Weights of a small mixture-of-experts language model, trained from scratch on English Wikipedia.
Experts: 256 experts in each of 7 layers, a sigmoid router, a shared expert of 64 neurons.
Below are experts of layer 5 (counted from 0) of a mixture-of-experts language model. Rows are named router (the router's row for the expert), up (a neuron's input weights, with its number), down (a neuron's output weights, with its number) and show model dimensions 0-191. Each number is 500 + 40 x the weight over its row's rms, rounded and kept within 0 to 999. Numbers have three digits each.
Before each expert's rows: a language model's description of what the expert responds to. This comes from a sample of Wikipedia text that the model never trained on.

# expert 37
Description: h, c and H or C pieces, either inside words like some-h-ow, alco-h-olic, New-h-aven, or opening words like c-ensured, C-ritic, Nasrull-ah.
router:522485398468487495472501537430470552515551524438526504472517513526454493443545519498547500530546401434467460525500496525476531444512526521495487516501447453404558533513495523464500479482492535492580513442535443541482521501514549465432525522556428539533480522495506445543492509443408569462490421397519467503482496515480517526465552490463530487557528509515440526569563568512488475470441549524540462485487514499427473529557475491512555503499499553487543463500537524590473419529561492478485482516507473491505499488536521449507434486493537416485427540529534458569578537528431471524
up1:524480496438492461477410548545509440452492512509608515518503542482495433546410548442484494454533482507508550472515427474500559583502554509491510503494530514488559519549533510474498564568499462525498493541519505445536505445489579509558460488489551559500482588485507521516470453523402520498502565528465430538469422497543542554500574502448515526482476483492457456454545541493534431578517488456493501512545454484511474493521465510582512516534500462575541510466429506516492497506443510539447542538472437476602557455515542470507487513509500457467465551462404479494507563482525479495
down1:507486525518575454524455480459502485523488485508508548568463414481500495448505516456502497480526529554475530522577492506557534507502502464494485562576529495456495494466406538491534502503447565513508407534521554550493577507512471450497549479458500488440494475505517409495579520558499424484478504447477434429479539511494477502528525525501488509499495488562444494487488459420501535471552457518581462533521541479524486494529476537429565588561488529500533487521482434560487531511470481438529521532503623489475475530528536469507523465420432412459491494507528543504496599580491540463
up2:448527519558544460480483493502541464494552488406467521467488490478444492466482469472500439524500479551533540526453588496461511474493564515432461510465506547505474461486494557434568531502501555522505451472517506425540426570548529481443466530527507575484512525503460472530518422535538507472531471490456489444487489493496514527441458489497515495569473536498501465539455475521553549459492486461469546503499565516501363521539548524564508493463451530434561415542544519519477537511545452468514530505508539500553528533486414564500557434457428517540594480569533498523493548450523449446
down2:480451523500592509543476444468462515542440482511479585455528508558467453535484465479570515518471478496465499511515482442526589441432520549501547514498473507534486427395482529481519572476538427473535454529549521527502474532496506490501541513542432485483508518585446493534545517424511572503460487513574505445492497465614483500498491498581445550440510576428474442443550524522508509527530463569509457508484503555480503498490491494455453459493479526508481502500479466543477499562540468493493550548449532462461425469527553512500442449529501462497555461468487453518567582508487429520
up3:470459456460434444490486494500483493534496403518543517549460579514425544511472502539529511501535502520502514429507497484466512541513502535529532486504421520484487456516546590561508509498468537489533472467535454504496535500481538409563520471531449493538502533499464442418508510510439538512525472474484418508524442572505483546438483455500560509470532563527474484575539521542512483502474500448539506563395514494496471506568479556477520483470422502465498455456517472503507501460547507489418496523538454502557464485536520533537481493466500415449423502486569446582521582421448599484
down3:528494542443529509589540472431412477476495504469571485533529442420597448486461537542531492443520451572456518554528483477515549529463505476511528557547441524537571525498491476473438530495531544565559491518493520524537515531530431512492486458476461502501444568575460450503531514548510476507526492469486523486482413461483471505517478464587530467540486507514435465497519531524459509522445463450574432494509481503433510381566528442504549453478451482456479521520519477502472434469491538530481422519524435444545528562477518519487503521516476490459521542479474510472540503570507592511
up4:487534519532490443466461490400396533534533509447494512435465450469566523423535532462505496506533502478479522489510503479511480381488432473531441578497536517474438491568508499440537492438495577460552564433524462550580494556516508538507498549554510509604475550502509521553465484470494456505450509541504519482538524559469461432519470497578486526523519521447511406511498525396489418518528438526506531471478499470477464539480553475427494393473442530479527504512522498528533476481528502491477520447497514455486471529514496510436471470557562434494503510531525522475530476490465482489
down4:472495476556478510467472496561486567545585491543536515490470470469467523489493463415552513466471466341534498453479526534516485528462480445541485516515520411512526556529500562489453475413567470518490510453557493521464478507475492465499504529499511448506436484508556522510486469474558544483504514478513524502540520461505509413508479549586482500546475530501418523450491470502490489520596564534498547438464538487455555457520452448503573457490465527533482486476516541461533421492559528549546506468517430457431418513499461452539494550472498571428515545464453530507489531559505539542
up5:454490468483464454447456516529479478524509528426485532431495472543468502554561490516527480447456501450500583508460539507491501488545591484564490476508479459489543511449520450486516511513481536537547441486508524492453522516520476445400453546541497517527488513460495528570548513446478514488476436465507516494510489521489520514530522542472531458534507528508584525550509444530550461476515470473480517476454492537490549556533545538476501565466448481483546560507500539580444539506562477545510467459425465582495529494569460540464578502432496450435415481552596384540468527491541496598
down5:438470488457472529542479421497529512516506529524459489490482426508474509425530434532477532511537463469572528524498496526453471403566516497499513550541429493513492498542580444515465509464503460570467493421537416528508454514586494539484511480483529596499513579439529470527512438469541528522552531484492465465589548512614518487480443509488525521479520560556457460489465490474485505471446543480540535549545492525516461538448469499557483421503453506567491479505425514463477474450483471528552507505459573489505486538460524465549515522600495491478554476546496495502525450480523405474
up6:526479515454501542447466477517459465558543475533573523529472443472513505531554410461542459479445460507527532528433457465513470508424517443420498568544509452524476517494542477474535474481493500536520467496510467508476497529569493480480518495522493505506598519471492453524520504510480509452448434510543527523586520357470476499560517503486493519491484507460595572435560418546528534551578478472501571530462491560512442521488492528487559498538424480529533468476451457578500504500488597491474450591485485500505473504504479526528414511493535466452457506560512473550506516506509500573
down6:548465439585445466528509503493504540493562493485553579431540558493432472517470531448528568510473526449533478479493477568522510498429422521557485508512455439503470460437514517520530546519529506460459416431502554518506532537505489515417474568520466518480505533540565487516486491479523471498511518465496574590434468452461520468484512551508472602574557447479506517546459480515512517500503472463451498512497502448566558472539472540402626485500480468463456498481484434538453444551484504491492476445495482470520502482506474492488515462444557558501501519454528499487579494528472483574
up7:496572494416474419473423558417490482528530497441476522492490468509466584491529438503534476539495518496518437505458521545476495439483537492435481500443444553454442521445427437469501526432503470484517493486537532557515518470488512496498393549459494584549554553459551525475492483494465487509461544436541476497451504518568504491473478562476478551551507469436462484515520526551530474502479552476536537458444495565514521524543451486515561516530452510588489515500626576488532474522534507524472471500515479587535549494551521527438454491491528405483484478498578501484480511503497462484
down7:514441510485523467452445454507481505544506471478453419533461524525459560527554475535490429530533513465463530464549483482505404486486486488468478512527391497532509485485585543535460555463493517503510487506444492516421509520487466501519526546564503497484525501520551521559449513479517507476530543621460538524498548507485494511420535475585476511504508473440457472441461554520527501483564496556477527387500533525477504538515508476550539563492620510548494474579544538485501466412492504415511444551494499463495431402498488422559537524457455536527514505531519492480521516491475536516
up8:608432469483426553482492516419480512502493503478517520481506537516441498433539478485481444591496508465515543454572473498501521425589523515569446542515521493421460500522495516437474532436560576503544526480527517524509490487496509493482446499551474473512486516530490432434493535428494510516519477529514494478388551589471510542447442513527513500463523486458501453502521564526503447445462487545534432498456534514480498523488552446531509461483443524444545457529499458535443484406511539494524467509523465438535471517524466556508500437428535417543488464492578570495547523496505544512
down8:484467496459490466607427486468563543481508513545482589474531466482550516530464558460512473525495441509531525503548544493503494520471505504441518570502553476499549481497511472489461503435534499566530459511505465455421527481495558493552549465488488375500455543518507434512432519519511455541526465402472497496516494485546526502484488478592523535486506590478482463420504513485507572533526478450503438572502487524439494521476528470531528520476459420524536511463528537560463422515541478516472489448563479469445440517560449492519488523485581488461500566490510462388551482553519544505
up9:577448506485402524457542507483459434479484511499484447502459513520459498504536546475529468451522510482501564496530458482515581511489457497599498438528526552414583494594524524496451467508482557579516459461513566502458530457464473546494560434589538422498484462512502520524481526479475511439497550522521484536472496511480568522535472557525435482478510450527475470495526498493571499547492534549479475448556518485487514515492484454464523491458464435481596496434476516579458484493523456530543517570406510449488509433532421505496474557510463436463455500450443486511546519443516516492
down9:491488469495478478512482457455538525558549511489518464486487523457475453578581524416441451440453440470429509550521492522477522521533550447542506522507395526500472432538483592493527519497516499475530531513517434490524507533530516426509487553522551430497526516533511521491397496585547551546519495438481496507508599495590493508517409496496491575455473559503518393473526462539548496553494486466503504522485473461472528552477498451510515520567524396529440496495512513565471473532479454492497446501502512433492508503514500469519521557475607518502484461522538468497557484429463482518
up10:535558441531503540480560531512472467446499436558548536482492459454488488529492427492439482514530515508507602452527416518499485525532537527550472511576548506484499521515455484390447469529577551618535508480549474506509519497487524470484530528472529559470499521502442586488501535448487465485524433472525450491504519493475484491465512444488561502520488478506506515479476554434522483494505446531523556483541476474465440502454541443535581556529476549477568446516459510518532503422500494585553481483448477422463499520496458482495578562498453441487418496514451522555488450507559527429
down10:505460521524522515494454464529559624477536532533542460483399477528515539462522497510544530524502510522534465556524414486514471501507422471461537520514496518498584534476507544581446531502532538505472523478402570550489532458513483466542467532504418499475483508506531455502474491485444466464551479502431524530399501474581521536484561479490516493514466515526501458464453517477432526474530499416523443463490471515592415480540555512539589474484472557556498504443496488491459472512529520464510510517496494529503478543485499487527432423474393486565444580484542508554488464553507523511
up11:475497565447521514497458543474492436534532471578494528486492514384488577500538508467438461498418484518454487510452523559504551547458568455469515523487520482490516549443487505529468483494403531515521547561494551509407537467486513467485527479448504527506588458438498583483412520475477508511512453494505503483521463496428552513523571473470445510538496472485587528455500481545469558516558488486475534518516475495569527506481489537526552422493537513553528539468451502567507577480476526522519460498379489511557489456486466531418419454514486482569485484495506526525485493492495406496
down11:500501430496514453476511494500466408475570508444517546500549571515510524465539468434477496546469485468440454473451528523485514446439523410468474508478513502512488419545505520530507484520478525484441424483539505518524539496544441588464514530502503545572525515400461429499550516487570608480549522518485455509547515513533472514501514510447463391549550480495554505512550505472548428498497586536504489443486487495498478423444539517462548533470500413534468578498583569433499465475471512513517531532457488512531528501499518520473507467512506545501548461540514511500482583569461517459
up12:474538490488499522473541545443438490428512498475427552426463487489428472587531483518507517542420505445492569492518491541502519487579556474500464487490471444474414481507525524457497447464446540513541515488519516490433589534503462497429509486553471522519475566480550472518433503460507484516476499425570383504496509561478539527503512487553502501538534518541476483572537510481526568536483512472484516491529504499469462550519442493468557476369624482469481468450540566519530500396501505522506500469461490523482497483499500520466481474533492418456428496478476509532458523517521533568
down12:538482532470509524516473545490474496456527488471497456498427503500503497515603482575504509530500444484468493471433454499527447502527513486469514528474483550443465511457570383455488535467472468532538510545525458491510480525483492481500551482488577491515486515462487428513526478495514524513511603540471519436491556507592573497510520470488482460511444522546438493485471538487582472468521508477526608480496523477484484472481433504453459400502530506522482545517509616423468520541479423514509491530524541509508444554419550464586497520479483479418497530561585490480523442558557493439
up13:570498466470514592481479516485465474464499521463417539535541556531508496378472459546499515581496545517540451553472497467509556491470523514462498527450436519441472527535453526479522453447474457485527520488530511558514511499471535596571406558497510483488546526560537446393493440494518493505533491495501409500476484504502488497470521605520499517525507474470487495525531520523510452480501474378527511559525503508542516523559506521537513496568515500509494495535525535509471453524443510454450477521512516460503514497546559447480365475578513515465542542468495514474492550459419564532
down13:537480475456529533467546517508479476487522445502468514456443484529544555519450513514470447489490440468525487431522427562532478477481460552517436563449457453492479505461509543500418499454514488447546496520500483510463505521521468511426529553520451486491536482509606455535475564525455499512435509550492488453475507435550484489465530515511520512469481588481401532430524587504591496547494484548572531486522601540469479506477489568469549527543533511551531550514427443525464512539476512458558505584496507529552479534456525439534552514473434537472493460432517547452553518510446463543
up14:571482442466519484507421480553486498551488475482445481476522580613453489435528555530418512524496511482432541467413529446481586530497483464508519543459532461486489472488498510432450553574541422542523477527508509526549466557399524498489451449510463511506490462528462438508541479504452535462468412437566494505413525515531512498477505461462533469509484506431482571519488436584503525460463501521493481479491467495509552485546495537497514500526458560515519459443527507540459530541560534502514421529500513562535523503553515451478561480462510497466530501572528473470539471513527588545
down14:529524500478519538510458538506520518496494468500484463543547545488535501448378484448438582523562489548582550449444525485521538528473514536567501421536553446416409513513482470512514481579545443510466518510536529558451426455537501503478471532519444470499509480532434500503505437553427501525517533533507453471415542499473496468501524549506524483438459564445518549552497506599462506481489495556558545482516454462456502463453507490520538586534481486444544468513421446439535516474447541513534493423478509488523493508487472524549540510553553444486475540515505539493501461485551494445
up15:495539493479445474453465470516491431562519509500489436480432477509454512515520487460496499444531526556516560535472514478505490469490545500523514482488459511447472511536520503480508496458492559488522435433522515522552499622420519475563442488538437475561560461503514460504550461435412480460466481454575514423514514541532478504458394463454400511525499544492519497510529471503535441418483457541503531490486607521474471552530479501450516454511434462458511499482594558557550490545598503495506469513534460569542484511525497493541461510531532530500465495563540462568542538500532537519
down15:526539501502490496534549464542450488559497509508563501459488528364505432465503478501534463442520521433483474517487511511490566539488496530490481492517538468460521492475528572476491423514514519451559461503599443505453452524457501479466475402541474595476480551506538486501455494460521552534541515535519566473503436532514528455561462507530499459452515490501501505469527464430522569538541527429517528549486465466460538492521496412553549579444524452529486491503499558499492454425557503541501446453497479456533439458593538463533486487468522525466508488459522527413549441481552513578
up16:500524520466477443476544493471503449490554514538563472489526443524493586440575495465505529512535516527506509553482544526517512486500524492418471510489505512530524588524546516487491462428503520505505433479528407538522480554463484497462495529519554507462498544510479406404493454496498516441424510483482526573507530434521498508431452523531471474602501489425462508570552551400474474599486520526505473522459561500498428521529467487507504517525468499486500457503480483575486465528526496463466516499553462490504480536442529467519424508568526437582486518468457491590511464517462602553
down16:545488521424474519506453546501487357501476500513528487520543433455483565480455506576457551473519498447530455552478418501480526481566511497470494530479479490563520484511559490497465501454457438482464441447533551528511563518491458521420482422523405446583539486471526498489522510434594547545473459504528464610517465501519512500552478445537479471481533530494510549412453530466554458503454497488550445455511534510437523491560480479529481495517516520571445526552474468524499565477489522477522521482552499474535488502532567485515534542472434491548529468573498525552492545517463541477
up17:525520475468513525475556495499487496472491498532451515485503512547418493435594543566558510529474498429497556526522511469494494389509489434499501517461493477443552482444454466446564490611463504546544449523539454459459432504537466502536474404523525510560450566598518451499533454489498474468500555517441435541535546523498510486560537545497474487529533497547500450518542532467468468523491535432495507525486450547467474554539450564481452450482479498476499445510452544535441531529438480513511446513448530387466507524553547498501512514501551481451473535492545488457489578456457490535
down17:513409447457529548460519534478496469547496553503490445527482466483469487555577463553428519508488465459477486493476599490507462477530549560467503527563515493464541533523542524468518489437503501516474506486563421476528451512533510488438524488449555448516488524503531487568528458446496485522506504481509511470559479488518465476543498480560461525480474538565458453517499531506480453585418474509473571520419519492492526497468536473576474412529551511491471473486464535459531479549502489472536537541567476491603442469526544554524584528486572498425542480469347461489467536482482477516